From a checkpoint of a small mixture-of-experts model trained on Wikipedia: 1 pick a token, 734M tokens.
Below are experts of layer 5 (counted from 0) of a mixture-of-experts language model. Rows are named router (the router's row for the expert), up (a neuron's input weights, with its number), down (a neuron's output weights, with its number) and show model dimensions 0-223. Each number is 500 + 25 x the weight over its row's rms, rounded and kept within 0 to 999. Numbers have three digits each.
Before each expert's rows: "gets" lists some tokens that make up at least twice as much of what it gets as of all text. This comes from a sample of Wikipedia text that the model never trained on. Tokens count by the router's weight.

# expert 5
gets: " ", "-", " S", " A", " II", " J"
router:490510499519485524450454511520520456498486537451489533512502484510535487489530515525486501497470458480476505514528466513532462521492512521537495485521517509466495517523457501496500504533509483513495502548438480518508471539510505517526515498537520529485504478529480511518513533502487505555446492494478466487500500530540491485503471485488528461536509468509486484487524500494505497454483466505480516489460514485522489516477453495547474493534510517516492492461544485493458548526477490496558519495495503465433486525468549520495488480513505495481475522530495487466483519424520516484504507528475507493518476520527511516520477499526507539528474525516487506518497488452456514497430
up6:480492518513492520469479514508533484517502514506467506504456528497525505516505518489463527491541486499537487511507457503490495503444525527532494496526487507493507513486507488502516492495437485516485507507516471538488511530510502501510470458452487547508507471559504487489484485495496500538480524518480512489527485519486507490559480481512487457476516459523505488565493499519496487508528469516500444500472492540544473500495505560526489489521516545481472489509487555555465506523466544451465476509514481536528517496495500513519497493486523528552507521486465486445472478459452513536485535495469502454512471497470494516516484530515493538458510531447490493519482475487510548484486
down6:506469456487521549484528484547503460471491532507481519524504458519500431479489484569490495521499474546519515482512522513473492530476537510499506514527513515548485528467513477550504506490503479520564504466523485481483517484488488483495492525472469513519483504494478498505521488502467506459513500483468501452505524480509512501501559493494503503505512480543501521484543484434487510488507503521488465489503505462458494517512474489448485500484483523489521488534494443473506516485483455549480495481510490458502493526463522528469451512488476476467453538525488531523503529500498492510502469511444483512491501541454486500461507467475470473476499519466515531494484498518489495517453
up7:466526517449485498517469432493487540525525498474524522454515447516482496493515497491528479504528512496510494504522499486461474535513545493547459477539508515515489431542426503464509553478478489500502497528495514535470464471525467519495519499503477485484511525511488505516468497461510527467544491509500494539541479509526483511504491535470506548449508508505494519482545487461524507498539506462526529499445470497492494502483502493505510495523481511465461474507500554504494502507465521540501474457486491485464507500512500509504446507455482467546501512517491482503502486524519471512549495506504463513480512490484514522505487529488473532540492493501513478519510473463517507451516
down7:542516503533537530500505519488486496452484526522525488499527504500560514510462484530466539536475530543476507460529494501497488484546476514440494524522517501551516543468513491539496503488497508489515472482489493467479532478532524500483474507535467535503453498513504457506511483519469477496446490527480467497519483478492486470521500464547559472518451504492520509493478460491478494504446537499485521491537510550503496531438494461491513523505537525481502518471520471535512480508540499517534544505528510490479515529501477474499511505497512512506529466504513529522457509500498511518466481471530516469505498513509472515449540477516523533474517496511498493515484496464539474504529
up8:500520523474453461480510553502500494553522484491494536513521458500477506510531515488509482484495528497495468512508478498565523519509509485504487517483522461498526462510523519505512514525530452574500479534493511461533510514557543523513533496505511513512510456456510480492439526533510510476492489503488505496486498487539524509495530478549526491554523510496493505506478493468505480520497477521516480510518501527516458514509484513477508484479495483503441526488497501491517467505548542487509499514459495474477518490531506485474473548509526504498522503483529474443555476472456519499476449483502526550472517549497463475494525530514514480516531513491484505528509505550525461484522
down8:516513510533521535487489482544490499494541484513537462496460487495472531483518486524565470535472546546502479485513492477473517487517521515534506470474542498516504520481526521530502491506519503491475500493480492544491462522451521474507462533522525457529497492538528512549569535494491481494497525491462490489484504519519468525492536495501517492494498520483475529491482507488488500493466515539494463492488475481504514486534534493504508499507485511510527486508503541508508504486488493485522508481551509509500493484496524483498493454472478503508480490529476532537451519528502535472481519498486464474569532507501492500406486514547532467475484526534501549471496514502466532541543
up9:476507486544508464511485482530489490472459523493535498510521480497479489497498473470533492507468526463504527514470509518486462493491494481501505541508473500470495534513489508517506522448526512512473509453543479496499458480505490509443517481449480477522515490530470514475521543491512473497452503513502515484541498492543490496474504487517490522481510457454520515470467535541499506436506492495540534503476497473474507529501497481466496538516519518504516461498487469531454539526499523558490495499509525495467452510563481490528503536513470493486492510493492528513507481490531564513528499547534492492511486504553480490534457517526498545500499520478464489473564479467499521516487
down9:517479486532455531517496554472528502508552514519498510495498507485509451479512455492491566520539545513485495487537517482498521481473517498478469475505513475452500521501485502453505509522486501478504430521489510495446490499507497549479500508517494536487502524462514469555507501545490482508481458515504549500473499500470478516493514499532486527530518534517516527456505455488534523442515534514503509508536475490448488523507515472497498477493533542514520493546519481476508470518492509472479504511486474483527509479443500506486543529486514500497500480506544511495524471482532495468483530488505469481476511516477520473481517489501530456530467479519490506518448500502496423510506
up10:547481498517486476539472471508506499519475472512508493520490450500492478491492546464492465490486473499498459511512531475477478494515554484530499479482533512522520560498509551532472488474517523496522503495487509513502513496479492495507501518547434483509479500513509505501498482457490532516455504492538494480518467486499493490512523506484522486487498523478525472506541548521474509443500493527496475519447484486472488527514479531508484504489520556513495541495527447486535532506504486500465508484500475520523547473501459524498496510502548544494534484524479526550540508505495485500542476531510505584525520533527465507526505497516530515469462525510512446483505499499529541482460
down10:463483517487496500473500489467475480473513480499450461494492537486492484473512475469489480555447492470528514508517492491481510490501482511525472474501490520469490501522504499480520511498501446542516479501516503506502475499525543529495444457473582495502536509522521494483482539528513503465564521516480474508500528485554490458469488532516478514527480546530520525469471516491501470512502508476511515523525518484514473494505515486533503466519489479476536527522431491499514485507490474505571488537497506506503502488458543525539532504511499499523456473484491461514465513487509502529484545506494486484454468511490518499496492455515482538481549498495541503531528476476511493516549
up11:547504497531488549526514499552476485474536505483490526554509534540472502499494522533531473472454487519510543487512502494516494506516498546497527491468476480524533505488477496506478508491496512505540496490486497504468517524462479469484504488474469498527475472487505500520515509543521533493516525496508494469502459454520491517473500525464490530530497514487534510511490481524523533477488453537503494450551485463456475535535500463505565532520509530495478474467472492494492494506536482512532538513478461516525551505538501510445501519494484468514534500495522505486472496498509513520515489519500508483537522502524491452464529489508495502524442480517537460462511497519453570515502
down11:447512518489514508473500526485551494511513499500508495498482527515479457501520518503426514517537573446516510493524480468554454486541471487483479516531483496489489495501523507538473521537485469499494508481512494478502478528523495515496562460458508512496498468516500482521458503493496505475446484504460517503472518518549492484497468514510547472473481494442493475509505466508480508466490505478499539495477481540522516515469502516476477489502524486499495523476467478453496515470505524490509564470468469533525505527480479490494473461519501518455493502526513502527471488525496467512460527507530508493485521465460494527507502469459471501522480486521477510545495462477478493449485
up12:558481492513524491514539517489535505507496458527484517504519546470536481479502486521535487442537501523528494517499511506476461513532504488483491469502512489510480510506524521482488461532511487521558511444505518502490500482514498491507503545519479504514454451484504469518472480518484497563468495507498529499509488508556548489466492511517554529452505514528486487494514473499501519491545533496549507530479483488463531459536528479507472511523527471509489491515518503500485506536505543511522474522490519473471431488495520505522522464473513543545494458436524490474496518505504482489495464512483494527497528477499504493469450490503509491476513509507485499519467541452531472522458
down12:449512484489524500512492485487502530533497520489513503469483480485502529515499536460464542534498531464520559480496474501474517491522516504507517490504500469492496514510478534487509547530456520475503510500522500518479497522488534482468486517497505495505498540489529507484482516471558497484495483483484524534459507441497445454512486513485480447480531493496504485528519488488506468544545509519503521478509474525516499465497437533538506511512500537523511474509465501500461494530492495542454511529515493552508541467528490504472524487553512449470501533487517501502551514447479525516530512507511466512500485507513495501536519442482542481501512520533433512489524536537516481504513
up13:531535514495474472509473477480502498541486471523499505482531496515531469500533511495496488491504526480543518508482486530508535455520474517441494482471512493511498541496511509515544504494561468530492523445500476479481516485476466506490422524517480465463475482478519475519493494451513481484489472463472501458513501523484507484536526415502542468550464459520480484480510488518516498481520442541514543498501471519491499526487538491462458513458489483476460494513508500498488498530501551507499531472536498514470506510526458535467505530499497472506505505465468493488537511490520506507489461526500512489499502513524472495505493514497464454513489515458500494471521508477497548515491
down13:541459495540534451494535514524476491471529545516501481508456522494461528491485515523499524503526488507503503535499482504491469534480510507510503511543523492494515461580477504470464539550513539482521525498488486499487458505506523521518507500487479495521488514553522523484506470498509476572487507484490461525483507488503514519499558537531489517470518532498477500498519525523478503493530529474484512523535497463490511562500440490513498461514524510544488534490470503489508456494509467477508463513487520537553468511492514458562481496524515525485473524506529476525486480510512534489527535481553485519501514492474493505513507517475537515509474483524500545515512541514509489516511
up14:459479518532479489537505516506485470510495512489492517489528503501455545513431467488470518511493460481519491475446534498535481491548502495489523493486495506547494550463502462496533479509538487510528498530508484543481542506527519500532489505515513481521486523474501503515496561523463495507489523525507516495492485450512513509542459521482486482492506459512492480513525517467508473450489547492484478520530479507453464501484501507500466487504485499490532497510469467526488504547494467488510495478497546501531522486531512459532524541522498505545501504489472523529513498476468531529530487453530510507515472507535476470501523457516504472418496464531470505499499531455509474521483
down14:475512505506469531493513522513529550477501502530489485496519459486505511518523460505500501487517506483481465531462443479510441511481473515505538476485505447486529512493503508497529544520479466473509465481511521499472459476481527470496521492523502474531459508490528501507490456497483467489456481531499531447522537493488497508465528523483487493515450549492505514471518444487525483481475504505479480494531489531469528514526496456513553504519505509504469505518518499453509485501516495508473507521542495480491555510455532496525507537505489507516543501529522464475491548525472452520483530520511441472523512467524523533497482446495505532521477488537506492497485519482520505521556
up15:569513513446551468507524508493483531482485477507532512514497488456494480479524525478495503471475522499541463515514488434489501530463478513498537545512495467482474515499470515474495525493505493465547542495484479516536473482502486532502523499491511479532495495453512506493474530465496498493482483467454517485447473517480508515523433474511455471506494541505486501471526503532517515489543517486511503462550509551495520465467528510526529516505497515530483526461450445499526503484485491526503477502477524499498487552502488503470493539509482516492506535495490501491532507450481514481506518509491484503488531504474451520509477517481482536450482486490505490514510460506519550544508
down15:472493507472487502463482515481487467495521524527475471521540484460518475514549502500541500508498514462435531504496523499450503491537499505517500448470527534504524493508479481527529476498525502523480519582490533508481497527513500481533508477499481516517531477556518534513505469494551484515504513466492506505474503509514435512501497496530568490494486497477499531496539531523509499533498499571544440475473484515558543505532492524494470499472519496494489486476522514546464471468486480518494487506537493464498551526512535486528502515513513449489498514490500488466486505487503483489489486517507488486542506502493521504510505499531544467544491485495496527452489522499517525506524

# expert 10
gets: "i", "ation", "al", "ri", "y", "li"
router:561542489528441478482528504474495544486514457520531510480490528506512499501512547495535440482459466474485529525501514481494479519467476517485543471521534458481536505465529489500506518495500497531473510494503497491494486499558498527496497489499497578510509527521513464496483486459501525500488465557519486526471505498523503488491494489509473499505499473479453487480478465500484529507487481559484522486527501508519473530494513493528485470503491484479499488496514489467484527504547484513433538514524467467501440501512470507480513499529518517497525513497487520499508520445473524540530487457477503511536496498488465506506514565512518525510535550500466468519498455482477505488500
up6:553486535491475489498501471490508508539514517506479523461481510516494481457511473497479485513474520521485497534504473543466497471508501461472490501440514440484528476522520496537494502520494535460535464524464511492526541544517505517488499486475500456535471503493443459489500545541493550488501460461536490452519502476521524477525567525473505471542509502535509554523507472480475513512525522470535515500543508494524471513486496504466492482504476515512574489493526475481523493496518526480485531517500511515489552482522477512501521529495536501514514513511514503458565518498498523513524497504487509514502485509507551499503481467526513466498530522468453493490512501512498486516506
down6:531503469541491515520548512474490518479483516496540439500484498522471531508515508493478523509479469539489474451509506520502481484492486522489491458535539542512454535482523524439464478546516487494489508488546474508475516491527521483548537509500491503465576490499523483521492487452504474532499513532490580503515507475494470492536512511469501487476497495514487500489473490493507491474490486488491537517497472441479479506504510472572495503508495498498448506517551515472479492496505518524517498489504508487502458534525535529441482484511485472513513500493485516538509496475497486490463482519474490466512498509471501489529476535474519515488481474499540529478535460510526488442515
up7:490513549500482471466528498478484509502496510517511539507478529441431481542429537541497512497537513502493537520477498508495497522520452541524491484484452491483495474502504450487529515452499493492479467482501483486473484523477485480491498486541466497530481462545530499516509457518510511481474495522498494525494537525509511478518450539420526429501502495502522521460507490507510494508495503517524478499527482475472517515529456469520499438498506462485511482500490509483490491445513538500496458505490501532515489506505497541463507530489498506478496527518485504482502512469547532489486515457485461489492533458515507514498525506528481517487527504471520483511535527533474477486512
down7:486476524493459512500487505531490460525495475495489523460532452547480518446526546510511484502517472478479502503522561487514539502515556465474522536532511556525490530504538557500498474492449504493505508526500512470494494503504503534466502475528504543464534560522490477482476527527508465474570525502519475482464500511494489486468471476544501542507510477551509498471458493524443467459512496489528501488499508506521493503525479505429479510495497505524483525531521503514543507494480495527522503522526507510456496490482528484497483477551487493507504491522473518509493530494482497543513488505534481511532485498480509533543480508462501497510476497479488507521508519511533493545491
up8:527475492531458530473486485477560504471489527498525506540441507489528513483476523501469520511507459503490501514524478504541489502478450527499504510521465519447509491491505477502507533527472505488516491510500463447468518506522470486504494487475533506505451457496487495558484517451454468502502529504513495526488465466493452519508517492495510471526522483524488506484545464513488557488534561479531515464505497574459485510518471511556493482524511535510521480507543476495561514522518517482502458488494494492507471488497476471497457495518452503480507494503480490508528483498508479477511479505471474527497486476474502482505503486529504509504449532527473495470509494513508470441515
down8:460504511536534484483500489538473520488488493479468497470512501545474483503529483477468429506471500521493488516500471506491495500491505496522482524509517499497469519525464485490499469479465510490482514478511523509491515533488517512465515552490495509512478492481520519471516536495490540514487494459447460487523488551503491493488490496538487549512482482481488520497514538513518430495484469527461429511522497471487527529523508512464451551489493508534537512501505501488474514499489497531551551478517507484500479466521539551517508477474498472478559507490482488546468557512475505494480508499562498450485497500502493507523452529528513492501541496527509505493514486529485481550462
up9:512523518536503479510489500491479497498478506464525499520470471518534500537543514498520489486498512530493483504498482524488493494484509519469505489492504496516513504515477511499518496512482456503475466458502527500481476534474509546532518524496530487523444444533458525454485479571486504456495515504568486502517488510503499487449497502469485496476479522466496540504492452484487503460485512524511495534484489491472473521473549466474464496515492491519532481514526502499482469497514497438501516480536508457465467493500533523539531495494525498471454491549467488473540470474466513514515505481547461504454514521474497537470507537565522496459511522495486520487467527481492494555507
down9:497490512492501543536472487501473467497507519499496483491520491507454453508498494467473535508502520492489522525507523479475469495487487504496512534519544498472493524499491518511503480502524489515479458520496504447513512458503448499469504497547508483527517494479534496479505491512520516520508498491466528481505516513515502540475549482498507510545464500514504466488506502497554507464536472474465571524569512501541509504476524482468519510500506496539505532509493463508464503505491497528529532553482491476530498528476496513475480443535522517525530545452517480506465531478539486480488454549489504496563521529466548521522469517482503528466529520513479475518522471520469483496551
up10:484536513482446537505505454520507504482479480489497510464521544485538460511502506539514523492481470500500504495516469500534503550526498478483513479501548535503529494500439500508560512501481533513492492518471460514511529548525489476509480509509520466511546509502511494524549448498478540531528501515470485459526466471484483502515530497475511502518500514528497479476460486535508528498448503460512498514518468499525539510546465477477501500482554437524535469509545480477511531541490511454473495486508530501551454470532467524544498457497511489494533512473486487483486511502505495488506520529486509493548508523552471494485477514505493495519522503505514501506523465513520468521497
down10:464519555447557517486466510483489491502488574476526495491511501500492488464501472509487550513493520504506532500506537482526494513495524507491487555492455472542467521462537494480526511467496460495504542523523482438506478499504564453535538513493506502479499494491565509495543530529479506479480541476502487488484492506493541502485513497539465473474498459477472528553532505525531506526544461503493500461477516503493508502503485518531503478512496534478491530490497511495483448499471463547535520492496512489490524513561487521456496480464507472482478480491508504509468513516482505512505478505468459503484525475484521487522480489524518498516503491531467532468494509513495519510454
up11:518584483490520478471445488478490479517460477497544498488496525454523451477506508527539489510518527485485468501468457481468519501514488487478471505483499479517497543536500477524521485497493551483504519479508520495514512516528487468488463488468508502502504466455523493500495544466471511551485456528493525492496518495541482508544500502501517499482527517535485519497502500477442544481520513512484503501506530487462471548494488452500511497499459528529539530559471478468494532502521558539522499459501483486525520504508504506491490485518499495479524527512515471473457470512468484529537485502473543507460494499529548448504505528503508491513502477514462485510493479499505489547539
down11:495514487479481467491494500482553483511518488527532512469486517467470522515535496468536522471502528521482485555537505492475494545486447490459499498517523473492471488487480485535506509527517471508501482511480512492489531487573524527525498510489520486500510536467476487498520482487497515501490525520495507482462503542483423500504512500464494479480456519518501476508545530472516520494474482482513523488512473503566458495488518546494439501500489452463503513486507467494516554495507503481495523530495483517509504534490495457509467516525533465509477531543492548511477514504535495519457505496487475468541461493496472483504568521455516511514493497533531498476530514546492463469484
up12:544478485469509500488504503484526520531515457488523539500443486490504537498497517458506448506485504471488484517506500519499544486495440490489515464496518505485507459489526487488441494508514489488503496481513480522460494512506492525459485445519520507507531569519459535521458460486494468528480485492505507531521497524498521512528526477473514524499522484483448484500509459530506508565457487508477514462462518521484484489482502520508483563474505486494539490500555520470490518561481507511475501497537523526490474534518447500479506485528503521522516532477485465500476444482486461512501479476486463521479477524491483502510505548512533484532516484480540536487509508497506534514465
down12:437470520492500531471493487486455480480530543494552547477431516507491516479497524520510511482488503506485504468512505505525499509487500504484507520459480548546515543500479498522462478486497488520520503507513517432487501499446525514475471477486526545551487489517520464508506494510484534479488484484481452496483509447491520504495492516489516484488507543474530539538517467541520432472527486496533491504485481520504505494553541474525569487518496492508488482494510530492548493460542466495517520497501486477443524479517488484497494500466494476504485485507515545516546514498513522487507490477518501470528519498468539508494494498526471514481486507481490501545468484525534461503466
up13:499453488526504500499463486476462517506532494500500506500506488461519489494486522505509480485518510492487546465522486519491532530523494497477485519485516478466518482507516518514499492521468473466475503511537481467474537450540497557538502475512514523505526456486509529492507465489488487515469510494500489475497520514520528515540483502524503515518478450513491521479517497524486497432519496575465502491492486505538468508517487549488482500500531463525558492494473513516482564507552535516538490516501532475457482489487511480536518531507524528510499502494436508496470474536539484518481498496507521501503458464488526511509490428441520522497471464542474476491502530480490492557503
down13:485547550475483511470524496512509480522456518488535496494524503504516497514517544520477516493489510507492498486521509463526463511475474517469494480474528513513484527480498491525532448478502473472516512497471496493458502511492475487475515501549491503518529531514469471533524551514491513522510472488521486472571441490472494501497484458540522468497486493476479489480492473552532506531507502449495503514528547472477537486545460460528520515491482504518481496518541505516500408508477483443481522471487509493478466433459512519479494476499470475494521525487503468564515501476478471480464486517476492463504510506497506504502491514500525484495516507478512472486470529511505490447507
up14:443498474450454471509511525468510481508484494497517493468505506506498444527509503472521456474487477521512528505496507514506476531473528490499498480482511528529507526519484499540504501550532519511494505504475491522498481520547491447504501468501472491486540446474492498503521507520495534532502498539496529539530516470490505532545530542466442482477448506479536466486500512533487528499489532546487496483469531501537510502495515535530470510528518481459529490485525480495483447522535496524514491474491460474465509500506533521503476473509523470473535528477521487517497484522514539511515493497532545498470506527491455463528545466473491527457527528516501491497505540475488523558502
down14:533491505484480521534477536555522530532524516513517519483479462515514507468524496522508514452498489489507452572522494551459519496510520520528565500503476533515488455496487500494494479527500492489514521557472485479537501474502522510523492488500498498476503525535542466498504464569497509508525460488511504451481498520513492482470515505478506497514469495508497520477488506459542502546527502533483468446504464465490508509508486460528509483499481487514507499534494527459491538502471506513523525530497504517554475500516550503520464480492509513499519465493488520523520532478555499534508469479513480497524506458495525463527506470517496527524484469501508497481514511553486518436455
up15:462498516517465516504511514488509467489513474497481510524497508506493516522505484488479456500579510505488477550495484486473526496493499468494513497486523527479492489478509477495515490450446481507505510498491503478513506485491512501450519468540520520466565504513499527513469494509515492508491496495465508517522466481442527507511485506472510495507489484544488487470559473479523505467474490534480501522506490502490460542539446539509527493484485494519442531525502507453527480454512493514465534504514486508494424534501517495493463490481499506447475505491528543513550507500479472490491514438502527487445499461462504464484470517489547463474494491486504512544472504512458491510457
down15:483501480501516510523491484480495518500505484469537520502515503471479514501547476485517513460469489536488527479480515522447549486516533461467496491503495539495542472501472493513534521540514475505505486499512485499522511498569541542516527482517459482489451496518555502517517507496514494476504520508557504515513495471543485533499529476484488471465459524497455478481537480534501515497475461501515503511460547476494511543510487474458490456450501511478487512511544501518542467493508495502482515509488463531499505500541516499479474485466478495520496504507486506536493521475554476432529500537539518487542517492509534487504518488494535517459522499508457527492532528458457465492520

# expert 13
gets: " |", "|", ":", "-", ";", "N"
router:494505494511501493529569479495529509508495533513468480502528510506597484518508526544493512536465487553505506542520555544507493497464521504501531490487462493497497483549493453515481471483474536499495496516524494494520507467503512468495502513517487463507508493456525524465513472533491512490534491504515500470480539489479516501480483540512455494487484532519520513533490454477527463493508498477551510485507494505435507474501498495485507517510509488540542554472499519490529504487504545508516494465483483485543520493487484496531477521474502520510490497512515522490479523539534576510548510479523497519475513498538500540497472492502512489520539481503531522511515514531489454568502
up6:503480515501511466458491487509504521523491517482521470466500497504530519472460513499459464467458496474492508537478488496507490512499529459502506518544506510517537497458500519540502519487524514520481492474448511501537506493521475515513497476493493473516484487535522466484486434540474520507507505500458488457492466507486507456484480520487511519528456518479464460516566491500499519483473452498485468483550459508484496463516492474519477548534508529457482544462471501547493474529496492505504490476496525501529486458502470486506486552521568516485515496524516493557520523470508535485484518462490518538504494532468538504491460511485535487512500504488463524461516542505519497519532
down6:462512530495512480466502481539528492460494458503513540476515489486491509541525465533495515544502529462522509489538510487522511489473475519510475537505521534500515507456472480493478478521533482515474483471476474492470509490480512514497518523518518496514487469452486480471529492499462508495465485492537517514510526524519495492522511491501499523529500470498495501499516539431503497481508512501492440471506496496476526450502484529471476451465464459518497472523531535506519510519498510520481497445478481487460465465504480514475549436479497476487498540481483519541508482511470523476495510483485480474453545481514477528511480510471494532456462512461492459534441498526525469547509
up7:513486475461515453528508443522512551482495491524489547522534554461535480514517503497489489518471485509465477520478506451471527510531490487489485509537470479542538520531442499458468505479512496510456499510490504522498523470459523504440458508523510470463558516481504503459477546500493491485498490489512425544489508502462464490544470486457485513472514501478524520472504528514482465471502483513505481486505525490519489504505458518506473451457461498521499496479512528509504472500466527513494527494504506490513500498502468532515502464481489495528481498504531483461487486484513489510485554486510479517479516473521488436499491504520481477530494459483500544472503496525515522503537
down7:475511515521454536474475518461533487522466519446502513499482469572499501504504480512534503514529507484511515480507492532460503524474510521502540492508563516454479476461473520509514496515526500483483503499546497451530492517532519491518532505528480525518462503520489463517540466518510537502453531498499558459510466452519507495487507483503509534521521509539519475488507508498534517543547516453482510466515479512504537532517554529461493516521477480465492516519453508527490524522528525489486491496479510535522517544502512518483490508495523497493527488497515494554510485522535458522467515468489474443503449495487489500466519529521492484486484517533510484508471548481507509484504
up8:482489529491481517520521471474511499489529519503516521465519491536490560529473493491505521510515520449523512512496506552463502499512528527514569499496466516471506489519470496563484485519494502518530515535468478511505509494501509484449518485442476487459502506490500484469510509503507522517468461468529524489513496503460482487487465493517517512508507510515500533476496468535544513514492548512489546523520471461480480536501551494484481533480504451526472469502485512522498503482523473491532468459482483544466468503533528500492491508480483487536449482500500506473505495523492564550515438469501551465473512487527496489494499527491514531538482525477501476464500468489550515538481
down8:502492519454508486524468510494503487513532527514518493473509536499498471529464478448521501481515485505506479506470476538513486482455504489481471507518483481511515507465493515458504520499472520491476514484470544411487494473476457532516524517533500525499573495494498507515490523488470521481489523494489498539485524479495501435538509503491453512514497515537467530529533511504470565507473519576530477518524552471480472512509486488506484447516537509524490513479505505475460450540521512515495515508472505474524489481501501522535480472522509492525480483429489485491465519501504492533505510509539494505465461488496499520476488512500492468466517523511452529539505521513470487486508
up9:483548484451509492549506500473551455481506529546509446512535481531506485533541533503516493473491508513477492484461481502528518442485495495526497527468482491508510536495552484492499501509459512478518559529490487484476442522480511462494476525544488495500520515500506464542483521530505522497490517472447461499506465500465501481523473544456504532503522489505497517490543490495522501529457529488511485516538462472502500498477463487494480512491497515513490494485445492502503479487528463508485482509503490468483492502487471501538515560522500468520486522478479510464506483507514528555484461479511499476525493525479445525505474489464517506545514461478521489504458489474542495512536
down9:539513499519514501521541533521511471529488530495514543464526471528545541545501498553488529520489501494469506483490503525472498522510508474484464521524487514491484503535483516505480503457527466524528467502522533451544521500488479494513460493486513516501465551483504525475469513511464482532535526502508547514551515535543541483499521468534494506488518485490503530503484491488522476533480511511511474449536556520490497535538527460505461515481469501500502479515495497532537512454509539503509505493441513484522501494508494473496508523520521509480460528485517525491527513538481512484521505549504515470509521478493485558472474518538477515512482508521480472530520462501536551489543
up10:498490533492516472535514434487447518545461494487484495457505504513509524536574528494478503492503486490515507549505571491501468538529478509481547509501478495478476501533482470540513461463457525478503472511499485426492484511504496491505536488484530505510513495497540513488478503486550484488484491528492485498494460499497501514505504453478491517540499526475488529504467502498536531502503476509531538480493512482440526499478519467507503524514449519487525471505472487524453503503513485475549472485525470519495542502535489513520548493518521500488537498493520520484459490525487499528515507477517531485510525496535488474457508507546526540511450515494511492496527517518512538506451
down10:462517516503535499511488521470505489490522519508494513507508502521529491515483457481515502494525532493504485452471457531470495490522503496499490527482510478538494505477479480477479517524501508498500499491487497451508453476487492522526512487539484535491483505434480482452468503474510520495499491508504471508519478549519522478455506500557497532497494479505529448562484458503508508520497502499461509496523521477472512487546496451476497489512457470487554505523508510509507513511530489476502520511496505477504474469493446495483519494489516522499487484462501481490481468502499458553536450502481472460574514468453452525488507500465508484487498499526519524436512483500475503417444
up11:472506533497489468444483523486481497519465512523492514562498527518526463504482521532514486478482464471479484546532522443482501521509490461502516432527510483485506478515498487469526501470462490482462495498485500481509460518487490504461539499462462517497505516529490512502512483473491468528508490507496475500519463492528505486485466524510524487524552469509498488465517481467500514484479498503501512519504532547489453482484521535484464489505463455454492507457510485488491485521484479490511444519525520473483514474486519488522477490545450461472544486486504545450474542481521468525533480524481496477493530480510490508498480523443498526459480508481545491497492514498506437518465
down11:522482486527489537509479504510491516507543472487514492497482501476557509505510510438481473515515529535534508473478441523496508481516494529501509530472517506505506536489529493516435505517549509477516519460540469533507490481535477495513504513534491470489493521489472517545504551517509483525518568500485507532494513497524487487518492549536518489476480544514552498507484499473501537519511502478540538504531480475510494494495487430505514496541564528521479478537504514513577492506498571514497540490478468514510508521517496504501473498491535523505541498502493466517490503501543506506468517486517502490500469505485495509504457498531487474495495536483484530510475425495471504482501
up12:451490454521537509492511478486530497515528543500533513479525488471526474534484496473503517555462523504487511493504517489532515531489480493535496534450511526491486504473481529458519499513499549474516529484487492501475446497458497468488499517453518486491485509509532520530503461479492492482491491483497464491504494474501518533499492557518466506502466556504485513454483487519481492493502495547535496492495539538499458520501492505497526531485475481472513509474507510481515512554475512487500486511454524478532502491484496497545508504513472497530473483494525519447470475466465529460533526480503488536448491507529535516551508542472538516470467511497574508514530494450490530491477
down12:532475497460510499521500497482509501492476477481501526529503510516456531448528496510475480501502515500465531490528462512507530508473499492461489528517495508484562497523521497508506470515478545466540463499485504523536518515513461477507536486499469493507483517473492501492510480466487480500487524400473526491478538478486487499515463540489543490541500461526509505519503516472525475552486501491526483531592510489424472478478498523484469472445506503468496499475511510521489482477476495502514529488549482551512517519485483462524498520490487500479490483519515505435512453491525445500483507509465496467479511485470483467484504494490503484515483485517522508520491539480475487519508
up13:509510529482496492516514490503537507474458521485469509492451457485570493487473483505511488522533489535486516471504461466500463472515518482516554477549520485517467479521473475469508484510485510510509486473516528527513492498521494509500484518493533481512499530508467540490539502475486526485490517500520495530507517506478459524515481509513514514524487452543516488495504502490488481486494491478555439485485496446512484490527480500532539483496482575478534475480446472531501487517489530477525473497477494519449536467509493464468490502515482514481515471481477494519515491476522469513541482470540542469545483491495506566503428493496443511462478478493534515517496482469497501504501
down13:525482436508515523528479523506488494468507460523519485441491462489504479519484521517529464498492527478536521480521489521475520519571504451467506530455526507533440532512526499497510487484525500497510503488506462494479473538504519512482515498518466489511479496458489533473563543474506473550489462536487500479514527530503473510515520489514485498512465510481474510505521523452512501490507527480480531519500512561512487525467510488480503474518501555482526518514528480528523480501474565489458505473488497488449483503516481512530525499506494451477484519545486551518485478499497508474489513490473513530488508450522502513473446462529533513536501477514517468519502508526481514475506
up14:493532514533509503475489502519480470490495498500502473552461506476505493502537488533551537533489535554505507474524512472477511511539474498508538461490487470522505475462489493502495521479521521523515468501510483538476475499494491510519526480532457481506508502530513453485534529476507459493475469488501498549475524459513522460491501580511468462514472531466536467513492492522521525494492508480502509492468493534476495497499497484485510551500519471487507494535549484496523499490515500460451495438527481514481448451521453493483500490505505441516475459552459493500541520464500477505528455502533527506482504489508503492510458474491514471519499522504455531483492517473508502526518
down14:474522478523531480487480493460500478513450522500488453558510470500484507489500546496465510490504481544498522475466486481512496526483488491476486522486508501488516523443502461535519531522479479526510559466483453513445521511475523504504503528529500471513472461493542526532497456522470453449526511430533488483483528533472488537517453508483501526499475505452509479472518501457462499523492528484489535480503488486494473506480489495492491467496530476466521542522506502487496501471451516481527536481485508497503497498502491490506525490492511473476462535481517519487518500511475475546458508502488566530474524496488488515486476485503499454526515489497479471512517537499468475466453
up15:501516508499484505483530507466455474510485524504553513523505499519535542475573509504494525476526486497507481504491463505488510526489471481508519496511498553489476490552428527506520528504495489468512485510498525501502473481499525469470488561452516487519541468466538522481489491518509440505485491489453490483441481516509495527522516509505516518510493525511505455506453502476483502486507445441496495464486504542525498496493487500535480458515542521495470491473502532464488446445469480494548511459502517513436496515485498543502492487496489494532504470513488510508493514510497478512513490491483450504483534480500449527490507500507466494489504521471494468478477546498471518539516
down15:468525540506506516470508512479515452478496542523552501500469515476463535487557523455516541508495503489465482462529470451477439472514500489469517526520501516497526493514466498543509492524496505491515495500502513473522550495516546483533536501526516461521452525492550510500497534498515506523484487507489498479498502479496506498492535487529535498491506489517548476470481491487498487492544500480493504502527485448528508533456473519489471544500524522504478495490479515491500512528512533495499479515464506506472504476492493514456543501514499481506472461494515424488482543509484470472535493506455512512511525465511480516462493480493434471538512504461477465513543496446497481465514